Experts of a small language model: vocabulary 8192, 700M tokens.
Below are experts of layer 3 (counted from 0) of a mixture-of-experts language model. Rows are named up (a neuron's input weights, with its number) and show model dimensions 0-127. Each number is 500 + 40 x the weight over its row's rms, rounded and kept within 0 to 999. Numbers have three digits each.
Before each expert's rows: a language model's description of what the expert responds to. This comes from a sample of Wikipedia text that the model never trained on.

# expert 8
Description: Space tokens that open table cells or list items before numbers, scores and percentages, such as | 5 |, | 3–1 |, | 0.05%.
up3:507397462430532528515563512519521524520546476540497494545486500468466592522510500496546490482505511458516509628606482513534500514496501462521554433489447390525526479452557519504504525547457498544552433506488559501496530515497478437530530541515414505470499489502426460523575397501482462510530481467497526496462541495502548505556485531551461524475430496552506510482503437510553470506467
up4:516452513514487496578513464552476460499430444546474533515485431533479545578476560473544437472581406549515483469501464490461489530479541511496524472462416495500448450537448453516425571479531478448510516537468474527456437512515500530399529528433455485578509492443503479512507513476499500525523559538517518501525502539466542474565571501499490509488560508417549441453516468463493560526491
up5:519500471505501524469513533427608520456557542564600478514508515529550468411500527502540524526396480476482535516535512528523551452495447427476404537502534491466455526518485477475602472518481524507456503440564476482443588534505515420469528504516489528478518473550472557449511507572460521509444474501510524464501526439516564555484431502496530473467474497521474466503512439483503495552481
up6:502555502444407520484532487506473506437524535512480477543487581566510538471499497521508478449507485507472497562477475490444478557550483540553580537478427454579519465513506452489535492533527489552498420467551483531458466405451451445467524433500505499518540477556476449536529530519536492503503407526498513537481534515505483535396463493538536512522557512478482535515490474414417509460421
up7:535476419423389543501486523513475526501459507495513446442426530449447501454551475530455520463567553495461484507489495500498497554568523563542484638528551530479531517492487505481527479572492492513462521493515522500460444461452478518491434513494443541539527494525455535447568537571478502533478441513415583540480546477515451498487497519518492440548485520468504496523461504510423532513547
up8:530451487533527517467415585399542544462453507577494470510484485459534389505536528518465519572550558471486516509541509518503480501542458436516419515467469524448518516473583491492494507414451502546511434537570565515510530484464491535545437476509507524454492528482469495509514544491478500538465523440431530510518521430487427499538490494496409546526504466430488528495510515508508571462519
up9:534534555444509526494449473467567482452508537503416461575494514536468560492473518440484525514535480488431535598525469522441446561532593486564518497475451528446501456454465491445485520515508460492525465524517493517472563461483465465516471559478457489438515490509527460527473554558444450493475488439503518561506530540473507546429530535497523500481600501434470515475506465419539543487420

# expert 22
Description: Commas, periods and connectives that open a new clause or list (as, when, where, while, until, including), often in "as well as" or "such as".
up4:449507517483450498533414507592511635582494464556492478490489532493500491476542474518556419508471460529505532486523496478517517524574519536505455475518513542478489488482514493497523532506504502517591456493500541506516573576455510475533554515590485455550494589495501430479486467559506441486416590473488441457541545494522426481508537490453531489513525482485472594482485526513490501483537
up5:495462512517449494527455542541546521468460521496497498508473481476492386599497498519504559500525461492492514494528508516473543578517623556515582479474491516475483474451503512540451526441506503490466415530548526480504484520506555457470519469480488413493512597496525495447469468460455445469560571494587460497524510507494443564419522464500507458499479509459419518438516456483511481441539
up6:452509492525522482552491480462469476535520527484572512517509521499486418502550484483509492534472497512492515528471474408458564536529549513514523473566456496540546426492561425551400520590473549528463489424564469512569487499525468524541541469490528486446479475530542480497527550405479482513473406496462482499508546596517462387472535459523497501510464515486550517500518506502474528414493
up7:480536520447424487539503474451534538528537527504558479500449567504449561472438497495437488521424440518490515541484502509476502532524385501546565607497476503443524454496488476492557513564492515470499517544493518427502436531509461428483465517609431523456506524551551517535537558511487454501445467496474467471556506486510519485510505490515475491479506535486436466514418505487406443530545
up8:507489485421509460475528488556535499503607517486496491522469557547418493468523483477507563521496418469431510484475500521521519473541500434502444487473457463531478498382509533475527508537558499481437472473518527434481505506486483523476551515493560489491511501406505548493495473493480435471474485408535469521417442525503490535480480460637493515515505516566535539524498560506412482495439
up9:493522506477426510491496503542480467481430539509589488502495509497446420433490505527520442475473559556533487492502490500512564502416492494466564526495492497491507524478487449482402508493444523565478534462427462494566512531486446495517516504537481494471477428541520546487507531508570442377479491541569426530459535566517468464522466504553528447472485476503496456546401500499548568472544
up10:514521503594537532580484493480565452432456513586510495467574508504478544471432473522521544442475533519512505439540496527464574504540353488474468471507458580494489517447543515525544496478475517443555501503526495525531475550457566420437505514503503534493507489514487452574465501478463520437511483545518530491570455526543482512443512467460470536518537551483514556472463475506495572484464

# expert 27
Description: Consonant-heavy pieces inside surnames and rare words, such as b, er, son, berg, mann, Jr, Johnson.
up0:557471482542522510457549516514511482520491520465516493479504480454515554474453526507480466580512492535590487538492528522464561526458511578459524533475490490459481459475513466476535593459505508496470465487518449463414462502467502438416447575466493533551478490480490419518473560524447508552469526557504561467545503507517457598476521501564523547515504433550537488522481519570580419572534
up1:479513604507442482474453566549477493472560489498483529456504413566515465502542503546413503494543524459520498552473518495507522496537533558522531454507527505523504529532482437552582430498550489574513469581429545502529439502555527456501495537422481492538403457489475504459498491556505446559472411496530484523499510513506527503578482513472564491520494538484456531523466448582472519479478
up2:486512466466484518425465419510459431523502552512532472480435518525535493481550486448498534521519605500544571520466511485511541504474593502567522478531505538427550469515478427419511479545549516469495491547559507452536549534583452579488513501510482495502470575474448411522516507484560502488464486492548503532494499534546431525547490535507522462578520464478452436559529523470539543504513
up3:491480478495538493502465530522507434531533445466475455513505454471459494501573489499511516457501456542452419579532484505506530561461499537569531514547552455488528552529504455537500456466463529483572519498479532476464478484528536526453493528438535428494506494552523532548482591512475547442526387416549422552518471541588490474490525474499483506484518466530511509482450520551546491613436
up4:490533496466483429510510419411405383520515535544478520548533503509481515471490534529471479411441482544585471462537490489455486450542485496501521503530409448522516582507502558539467471504470540456535517533481487522529524568521450512512488459511510465488471485463481449467540510493552458554560439499453532492510420535452519491499483530446422503552503525462502480562530458498558503564543
up5:471486511510554517457483519514454514425488447525548495498504505526490497476493535521487499456514548420431431566523471532486496490502505424393520526409534463483535535479489540517507447544509443480498475533524533479454426497504422471484546537527538434541515493500524556396543499535505519557518466479479483549503578539488490478460538553495519482504429580495566506522423581546475567454493
up6:479557438475494507496452449499491487471471441529479503496520513446461532492511508481423513577414496498542460502490532541437577479513530501455489553544514581502431466459488549487469509499508457539557471478496498538418532516544538493424563560530438516574490452428496562495446566529500526532498396480525533476451607547475458519525495504493537536451481484511501511567469523519438490519527

# expert 40
Description: Consonant pieces that start a word split into parts, such as w, v, sp, st, expl, c, as in over-c-ame, har-v-esting and expl-osivity.
up4:483519448521440517496448555409513497519545498454564474492442525550495473448540485456458525459583529518510547539482522550555457528521558507420485442541508529484425500477507432555532477533408483531524478521521473529505565528449539472532496511484533479500575531507465565453512507503465472525548468493470476470484490502482522525516468491523539562509492512582553544539619555568419458487498
up5:441454525468415518514533515504520508583521498470483479508529519517568506490538507460461533480519456509474507585484504475608495491535479525549457465521565514447481513472493515505499533555504441468553447533514521534545466462466492530497505488475472427501535445558505559476499551500528494452480478424540519532508538467589529480400552424523420457486451545501486420517484552544401517529447
up6:565467520503543427488586488506406476531432496485526523489426493536499510503414577560522471447542449533509477481518467462497529534533494498440480543532405562476532477470487495478527419505464506547597521540517474509481477572610480579439474543448446493491497497479509441431473551529507541509546474512503499546528485492499494488493531491543462475474558526474536521539539477540483470439484
up7:457505463439531534515490505559524575421502499572466461474498593511507500514475503459482418559494520536484536496486510512531426557540457470510462522497474476509443520494502498449474533539586504396460421510489486427510481548473517494511526581471470483491550426461496508487498524578476499510510408461484469467506462468546564538537466506538456443481461488536512432565525518521466567554454
up8:567466426529479485560505512459452549525506489524411511444439528491492496439470474484482520499505537567502478529523446497542534472523496610527526529571512529486548466529502537491439485535435532604478474469466470471497399530552552517471489454544537432510481436467431578571565482516505513464473478564470522454484490528491508470493448482522538459458472497578566530516509474490472514455484
up9:477501450469516511469593539517452566573577487552460511480390507464509521526517442545543557504471484522439518525499481500512522485476515534498594400492460468523459416443486466490451491455485505482472495508511488559526513440530567513488475579496527493486457578513507467527505543520526411523505427482456523493508519505542473525447500563581542520548556526502437524490521527490515509430459
up10:481451505497514496508513544544476511546547548507424451440506477543448485511459525554537488480510530541541517486502501429507427457559503469441453568513484468508488495459485581496496495428443459557467520500455497498464485569492470452472548530436506480476449502491447589482564548513469525563384448493467473520427512436542462496547521496509510576539450520439489471518505508602517456515498

# expert 25
Description: Middle syllables of non-English proper names and Latin taxonomic names, such as Huach-uc-a, Bhatt-ach-arya, Kamik-az-es, -idae, -ensis.
up4:502527399550498527504483547477560425484516494451527482470442501506472439581533452478549526551537429543531523459526489507505505535458506572443514523583505488461508441423522498481498488476539474548512525611484465480504531543557538572451447453443470514483579435529500513503487510485518483532415470539550416524515552474512462500469518469518421480451551519449508488507470525536503466472478
up5:419525506420532522533450509500512607514502515474504486475492488543481526517518516466522459436528518516502533481542513533480413479486542499548473548500473555461433419521522478430444502500450484454507523452470435508536522494472525450515489492526503456526494448456482572474552499564437438535556545527568443606533470519568463511480506427465500536439512489459492446472425561514556496512517
up6:494566477534543480469508512478506470482471503527531483587516538543433509522443479589505488474488405470498494522477470481485396586486455511475492488557569464491477499486462545511533480444547467520528557518499649453537533578542458490463519487530484499509429520462522460538529563497515508499526528560479586544491454472434525453497452486537510479568492479539463509537500533481488474555551
up7:583540527475505490506577481511434462493517438501501509494509516505418536502480553487467493461620498498437492480479501482567596499430474534512490418430512532516518570538521524521497501431487499432524443426473514495547514505516513540475451461544488490484488568533500581508437538553487498485435543476456548518453435533496495524521462484535406485521482538532495495515473437487475459465422
up8:551452460512502510495479475518518501484493480561484462486573531566528510523443478521504396616521555482545460469536519487499489516438526459455458453503543527483488428489544585454407439531539442470535522516486505471472468533481538567410516498480440464533554488464545577519542529541542484501503469501467537456516400475529509542454498465510501423518478555483522534521490537558480510496548
up9:561520473521527555482495563509463476483479517483460450564536508553517446478442472557568444479442444521512524500452506480582512484532481500551478536440516453446536541486524491476515481541574434513540507490495436547481497525491516499523493499441496424435445443532460543430460448526439459538439525523502483523499493470527440499525506619580471453535569561509472521469543555515563492496484
up10:465460553531495513470488467522553525560467535542433491511544513492494466460474552520458464496501479492470558446518517525507513503525503520522507482557516486530434484478503576557501479513547492458596525488460597455496494545574394380465483500514482501505536470514478531479601459479498513542494516476504554530494522467582535524517425568530532525463526448478496503489579406558556499537495

# expert 29
Description: Short letter fragments that start a word split into pieces, often after quotes or hyphens, such as "ra|ised", un|veiled, Self-re|leased.
up0:463475527498456426518468507515522440616535514528489523482509456463489526525482496535458486456571439530468442535479515418488474533528483448470515530481443465582566504521373480446526483465462513475570458456473457486530479403490533511469518489480486494522483518491475454529438523464504450505498507516533498408487503464535525418498543539495457468499485497458448446545556518444502423565523
up1:473468480477523529553523505573523464423520461558497479522549518540506465482467495545518543488522511476474572499517507524567447563585475598468494480515487516531429545513532498474461471418411442500537457477505492476535496567512548452431465524518548478534492508470542526518492520553434510456538560413481478517508476463433581536574430552535528497534448516535503484512482506569476491499564
up2:437599471536509475578457585475481508475518473492459477509495548553510477542548562448468557528487551514480528519580490528453483504536501519459521490445508535528514449507577488522459544499389516493445493570566500506481513403442563507580526501493536543539486521497501513518515504595511499433540492514508475501559502558535543558527467497548490446446424537562527504533483525491505504537506
up3:571416550516545505487523561563514551477473439492469452491479495500536488472510486543504489459486477468447575559502505531480542462516469491533511456481439540467455512498486499538496501523579488505497555484493530455444538449533499560557502542500407464453606501537450542490478473570473449558555469454543499497564543473470510571516548501530445506538531550545487496514525467605536573454525
up4:492480480478517524580479525458504609410546498518477450480541465468472457496530540588539517554508500487463507523446457455472506536510519490488564523487499531505447534513559542524387541517444494434451488418512479500507391460457445449429541547523517522491469495524507475476508442460499466487482494495543524419456569506471491528471422528522499500526498516540471526538537520474539469508598
up5:467548445465518522518515563411482515524445433497444522500518541529547455494516486459515482521540511463487500474446515520570534489486551475420550509494599540456517495519565494484447528500513521531470505525469544554513450513526578523442505470635555515501486454544469542537526586543502469553471495417518514487428524474515471547554522483438462525488483514515531402494476443538496488461514
up6:452462435517432547532485523497504519439471587517496405473494556453493532503522530472514464591500557523473525526500513506528548424454539516540551496491409472513503482501467468500476600534509475523579500495526484501515482459422406530522532491542432529460502478536499501500507474491490513460478478538536519432539418510610494500525558451525480496481528444433459444513540469485449485521448

# expert 12
Description: Geographic and national words and adjective suffixes, such as National, Northern, Island, land, ian, and Location in infobox map captions.
up4:495511519492448486474487464533606527446538486502458486527468541594489481489482487510492553545460533481508499415514497515544582491535507472489494449504404571463510460492542472537404501488484515477498450566506485447520514553569467466541523559506470597482546503489499492548475522521473435423409528439559470542507482498459511491512486527491472473503491561464508565514529544447460463403491
up5:540466517467475498489516431501413423552489525518456491516435435562467474555467441589571537524453513498490490527431526480488523510546479477438532509525506505483522543497507519450569545506571502482522420491474508537487471487556553457438413474462498523536513469530543460468458513513484471432477470470488488502548522529504454484429468459446549561462538460449529576526454467517492564414493
up6:479480481480455509499534518502578454447531465500523440475534531531545459480521505503524533538444475489415514482507521517446478475515498528515506516514581543530535442484497500494517510492481498528462432529516496490530462530536474471546504487527517514510526505472367582416486549543530486469462516472559474464516494461470516542539487429443538611431424520583564478572482525479541585438457
up7:554452544553479538452452551472459541497491469492452479478501514516525438592508474449537462477500527484484536469480501482550547540481495506452467498469478513446516525521497551446538507509530503468451551503570596507531531554451475518521559503493536585481517496541588543474569432431465481546476490503554439489474484550467546551469373507456468437469475522568459533525506489510435471487542
up8:488426490491503515521504482413466532514482549482519469485500483515467468446542437531508472386473529501436557484539525470566543560495505516515445528508452466548490482465460520473476479513496494518501546523513503535481465432527466485556540456516499503494467435467508547496589541538477626570563475513586487569492528470494577496503537546472569514496531526482541498516525452487504377518547
up9:510483449529557587443544537526430519487537484402493515506475460533495504507499500564552539462585450538467568502504541544549475511506428448545472470542582438536474467558485528523517537578518491532517462517522519515477491470531441541498549429538535487448533519460456470514462462516582461601512517535503497478470526443486411496470480520602509535479466485498487460472523505519554501502505
up10:496456481554457495603462482510489458523485494522489468537511551541521547536503496527484509433621535496588497561575494460546506481481439473527463486519467534529514496473493492532474447611480505461486492512477577535435472523490543558421454563447538598533424471505508473489512472476469477565502431470542482536515548520525537459517518502537518471504481435492460434522530472475492557495541

# expert 11
Description: Commas, semicolons and parentheses ending list items or clauses, plus conjunctions like because, but, although, including.
up7:515464449454579481467554512436499575487515552528433471518434554434514478518526560504466510511543424505549482517523462501564554529565514530512489582485456501550497544524494518489496526540527479468456456520521425525482507531533600521523544515578479480487527537525471470546518489501435498517454562486514524511552588551535546510490470510460398534449522532541514512463580566501542457507503
up8:517534495488542477454565555449487528536490444448495473502516489499470532418493444516419553536497472468417484459472448470515523405406491556477472475513469428466510493485473501543464496479462500501536544529454451494505521483646521523503463529426550520518476460461455526484490521492455580472445422478496559519462500535518455463537553462440544506550501543553515481491508494484502564519538
up9:522480482474551499481499466553521491603502493453500466523528498506570453522427472488482483530556445544489502542485523512579447543508510507536463550540517489560470470496541471457540490495498492512487530513503621523462431529424548505463471479452495514492485536451496556492484480567396517469498545467498518517551514451512485508542524453566463550445524449463605529401490471506501533478592
up10:468529513559448523562459528433522499473458503600478522523449500494430498518493547548582536483486581425452505536517539565483544514489456500515508492469544477496489558479505549556514521497540489484501472475456496520511439441565491543501452514474453473538546489511495523463491499490489486464490515574535500547487490526493580535457490463537349451442556503499419560513514473508484444433445
up11:420482500514437499487495527504522495480474468459526485501490478532547481508500375502444482488483514523551519532554503491587449477505473541476524521577521489456520465599542491484488471528494473581530570551451488520479438521570524453487543492504507568506480413477531519526587535483476422465489485558523544509543548518508509476510520554554585486380461424500516501538514517513510533496544
up12:485444457515504509555486420512415478553445542505531543506514494476478444448527482504501519494551537464469496524432515504536508564494471503550481519510542489521514486411469449481427506523516528419476502616515446550499495496504522511623485466511515400481514554533506510547532573399459473498511475510521488492467496510490464436506484523508549517489520517468446477483602458465558467443540
up13:492446461525540495518395597451475456471486525534456494512463531466495473457548533455474456521488467525577486461523503493527580509536474443520447526472552434470465560494546493518560534515498523498457492561531539517501524479530458611519557562484530508508475490437505536545466558511481487531502579359500590550496498447506538519498538470449456506495483503507455494444500535517469533502517

# expert 20
Description: Ordinal words and measurement units, such as first, second, third, sixth, km, mm, metres, -year, plus word fragments in data lists.
up0:402443476479459466506493559506487483497520512575540485508517518537500588493456503419487462543498514542528466520465498490481510464495521533516489461554478523477495486508533510536479448571526520460492498492527528462533564537489461502477459479520514555552483424532568592520513612498521401539491527487553559414504392473523554547519504403447517493548504480525467475463453525511445487532482
up1:431484449419487516477431462535428556449539562498492446455496519515546506422479371460502418507507503497464527522489501548459548523484554533527424512482484513432409470490506510503541514511507413509508458485462456517555519476502475484535479486461499489533573554508529452462551499481389484505496472550580502510534513490498450460485497497566571516497510496469534527519564518509469459527461
up2:450473581487500516556507546537452432524557440462512494525460442531529553439542503492529497501490585499440544516504477505530469527430518499538521529508534497397493539425484535453470475480465523529586502540516442535500487460576526496507536534500533543434481499462578512527557547415513453504462469496558555479471479540462539504482463456448491513472426545519426543503460451466552499501551
up3:465473417507548545521470529446476502483518521488425438559433517543493437498434468535493494505477533507518505381546510538473512529509515486473501524440503460531524481485506442488404570440524479454550438512526518472394458476490441529490501514478521504527450505457552523518441507547550471524521557461573445483451533472449571544519557498447479494466511444473529540508451422487481523462490
up4:523480487517524514456445498460453548512549438472511471519496556542494451578580499533486543494471483455528517491517481527539520507448430447476444499532510441458463519510510507544463531456506518574587482519498500520499504539486550471512527491503503452441458537516381503504520568552463519511558490526489562506445485541532566501540599549584527491427499559576515541573483483551505460447523
up5:493498508495501560538559547531458465552494487526439451507516483554551517502471579492499507493511498496507544475517534510489556524480487524585488519515521464479512480484494552461587457509502465477491427513524527491464530488550499489591552544532481557543507443484534510527533476514431539425465532482415445422506525396589551552451546537514507561543554459510400429519504512499486505459450
up6:464469471541411482529448473501512573577463459576447541539503517488501483438519477535553471553497539520526516497421509488484527476483593543494474475480491461521527497498527577399450489476497515480443473480541494509505480477479435523541527472548547509470475499476372486525524544547565432470527492525479489490552491539566494473442444418494457488531497465475476530531527608482485526499461

# expert 2
Description: Word-piece fragments inside non-English proper names, often Indian, Slavic, Turkish or Persian, such as Buch-ar-est, Mohab-b-atein, Rajagop-al.
up0:497516423538523547500467415452493467499494482569501455527493504537570497430529456558524489496432532446424514419456549504570519387453481480458522483503516527467499468507491579504593523501504482439567553466495509497563508520460494529438572469570505504543588486470541526446479485507430483443519528537497532495516492529516524504513461498493543559489498520539481442523419502512477497555507
up1:491489485487556560441555517537586470516521471518536445438452540504487527472543561584485488552479544518503572546567479494492506433530477500486507510594550469470538433566527510517443481518457507500496526423474490514572445478443499510553519487490469470514444514536588508443524492602471545521432592485452562577502500503490430454517476542507483478495489532487506484532500500464490490551508
up2:505468453457498536531480542494467462498502530481512475523473508472572511521532451467454483474452575498494548470557506531476491533472505505453491584505501489566506536478569504469425428509448485495602489409490430493475477530531525484632447528482511498546429455539580498545516480540535484582508453522517533450448488509455506526464502459477549421492554525459487492541471486509575500459556
up3:466524522535477514432486492476433460478509455470538470556517481508503485402528459537508516506429433507510530507476513489481454492614492482423495562506559538548457472504474514492457511548465506471487577515448499529525522565529491506463503518471459494440504389593499592520438556452490451477445467510441500506506565463520484534496465485395503489509457540509520513565483514579480484520469
up4:461543528503451479484510451467458464459475504503413494430514500565477369473513466538516475503516497556488553447469521499514555519438518449520540431490439595489491580551509453452522551460525514499504560536538457479527544540534420537460482453531521524483538515529520498478537514457455516459421541498407471545494492549451491516459459486431450504530495461508533443557495515531540465531518
up5:524506438523484508449510422481463482461543525478501515494504574541449461455509477452437558543498596442465508551471495532548559466476536483471526461461508588462459482433496544514556542513544454487501488559414439500486495542514490454510500464595494513505466509510449478508429545526541454398551468509509501454462480454471583498493462475543547532461515499463532443534454493567512448486499
up6:471431532523414532453489524616457562443540525480539480420584505529520453547521498535524552497576466552491549491526506526554491539491472454506438555470455472514452504523463475498522520460544495515547475495530453578520503488505559477494546493511545423465543479541546475502534493450465561540530509490489425559521447547549586551545515559532496451485455554510495479513499480503503457444481

# expert 33
Description: Commas, dashes, pipes and closing brackets right after a name or place, such as John Edwards, and London, Ontario.
up5:490474500531458530542448497461477542493487424494488497518496530440354516456586519506462431516490546484510506483560519496558580481525501476489498486448551525454493510469498435546488490427510505566490495516464464521525509474578486546511515522479504436507522504472487472486455533531531520468515592425536394515475529492485514610515525480447453457537498565555492533553484466495565473492443
up6:432537465503607501507524518489425526503521490489483506481488496512508553539482438456510477521490517529455544510460514529563476489543524521525525490484436485532479442493529481363559489541598470470468505474572570553433504478461489487544471515547504469505484491519535471569510427539547571510399435527512492495492473503497495454478524461541530525454567410514453488451502448525560512547522
up7:560510496459490496562472509482473445531488506518448493489461504469553487533471445481516574475529479504509494442504524492461394510499494513552441490550465559584461484463538514489541484535547479462419486573553501510484470535542605492478480432532499515461543479478525488485543500532449551520443475527561557493530524469526460463530479529491465516460487513481597481411600502500539485513617
up8:491478511504480482470394505457434506500564485506454476504463564426410521493524515507410432498527531475452521450544515488499499496519480544523545473447530495485485561464558412542534551566500506507529482442447496508469424494504490513510541505496502431503541471512450460520422506537440482465571598468495485514447512543498580521527552595477449462497478493544474444568502488508493478475476
up9:574470511465494533516437492535614554517556401490513483480481560537506480496426426512507500502530464465434545521549543524468479537508502505419521473481498476572457429465498475549547571563507490437475493459511558522439467490487468474504484500522448489468493516523451459515447367535425501489497531463477473527478465531487512497489512576542493460487497438515499482493480567530453439536521
up10:459465478529462507563510515520427502572526455471541492464455513460474510460465521499520485431489460490471536555490520501544556472400515423538510433482499513426486514482473459499461496500523493526382478571481498570507478456527553452555437506498451492442493489474519504514466513475459475473517455551560481612492458487528475510484484520522499572471521468531518474474640521516566455487465
up11:516503477447498488497568516493494511583521490502498485461467488593557512489485390467480511508521530519473491523494542501505514457496567454485546491488498453465463503532535537474448506493564502541516578428540568537476467467456500446535407510445499527452481421501502508591541481438491499476478517583485514492446433531530471444532532535509527638424511508507539433516490516539465515510524

# expert 24
Description: Ordinary nouns and pronoun endings after prepositions or articles, such as part, fact, King, father, house, and the ends of none and nothing.
up1:460448506516376484524560460489478531489505497548473496485524557526496504555497434538491539496502552428479461505470524502475401465522570481467502484531536467480527416538483466515493492526511522485515532473484406496531446500473445549493489455455426535524512548552486430476535538444566562495465472451590461409490503555548471472472482506520487540444479441518543491566556465515462476533471
up2:501510449460530504551400483506542479509441469505491537478478496457504575510533510454475448538547401474471506529535533545487566402455474467553475537443460492415563526482520477532552497458559499496564568477519515465474493520455463545503401481501470507461465502439471505462521508478504510495426530410484494565435486539433477482533460497466504513449514455520527434476492498486497576488446
up3:495436484459489488563488543527484469449460443514484488465509539500532483499599459536466525510504467486437492466537493490562536573561509457564522527533550482497492521519473545552396455531494464439474495432502468479556443486562456576485482425499428465526459489504489510465454509563494498514483551525537507550526535497508578503464459477521459618489500592490473473558508511538506473573468
up4:483463542442459527433521513546424517506509429420521530481518543424439472548481480432461464493514504476482486548519502386465486489509456470557561514534465537524494534478458491483563488506497496526495496460568554513520529585545453471565469557573460477515494483417484485503526525472495426511543512514509503525503385500435467490430525526465537520486439450468463537470469502499477494421495
up5:489452483454496499503432468530501449546481537517473513499552511437499546515435467404484484505527511468530472473507483569471539481463556531507501486565507502533478449522496564489513446492484500475489558492449537464459469495552479537536544505566519520537587476500480549526526489574446477493412587434548529504509614496568491433546495479473503485499489448503493489602484603539464505508443
up6:485513497511513470469524546510449474495516526550428492496505411578546518575467470479570536444489521509492498566496442458511535449503463551431479521506444489458502520549468499417510445551506503601538531517507528436484507587506523491538464535440493526500449479459528443556507524518506519496435475508508576511519527410411489511480502570492528481587464467402523478467487482507456519522468
up7:512440502499550504460531443451578445496464519519477539493579483485509545541504492511472386498533524475572543518536482454472424575543510428468487534566543473499484450539513477480480515416490534507462431457490505502573550518453481472521523443567455529538452520516444475440571498526458553500486525530559470509507510519469525459518491460525465516488475502412444522494494475529587510573546

# expert 43
Description: Pieces inside personal and place names after an initial letter, such as J-ai, Azerb-ai-jan, Cz-ech, K-ate, plus first names Steve, Dave, Chris.
up4:506521493541489483473471485536505406468487486542449545533538483477536493451433435455527485494447463440436485461439511497498551458477504409502529473471516439458486458499504436513479523571519428532488499452453548527478521469423449522516471552559521424471476476455520486503442481524559453472523552481475558476493543442417520492514560425558544492509595548540522539498464508543498489537444
up5:521553432509557466486467529579522477465575471473513515500478498553480506523489518419481473507524503522407466378514480512476485542528501473483513469481577561469490519512527499504494438444479455444510503474496644577472451553491430505525531539556476519537507531547414523497549549522478555462436492486491503398484491517503506545491460507551487451481471535523494484449457531499514513447507
up6:530500521557455553558542502401512464477531552523516499509482536549530471520456459516484464471540545475507514514507504544513531528595498536514450561530547495499515465592510559569516562602475461482525471508554482479476463525538496460529479527522379503586468496435501549522444479492461500567508458473497550525492513476496481567543499469524583503497472523534475538602546543544468495505532
up7:449408524474479509499516528463466469452527467511497498493473548473518484544504495516484450476499503473414506508487513526540535543506468505456505532503497570535511519490495505436482449381536517494532556597519524578485539428535582482483500436536502522499515439567592453475476503479443542461530443465564439459472483531492600573548541489451488491548484565478522506490440472551537512499534
up8:457440491551495490526465571484515532535534474519458533540462469451514552525479465533500540462543547473481545525482466474537510537547518617488512522506521528539546462462481537517514519491470454447505454478492451527423528529407557519490497482462488563462392476509500544562505502507500582541484489513528501558430521502500466489517557534548575461472503550493423487555466505483478482374433
up9:517493502584486452517513491495539492466504522491481500483524452539510533459427527537465542507507516474513467482497501513430529542498523476529554430532470525513592519485490425475477540550497482529546435459445430470428496536585554434544526457537462421523451484546510507504458469542511440458435531439540535498495452456491541551604563462504487421469582522492495528494507486526556524471434
up10:465420518447509499462475498551509466537568427455511511599554388526523483568411490542465541466553483510462494523467530531555477447467457509503588413517499518603468509490491426484511536445525513461510500465529526499500497530498477445505500487491507501518530472510444496520509517535616511540539469493534430481486457485477438481547491515529417486523513522529514494470484484482509458572562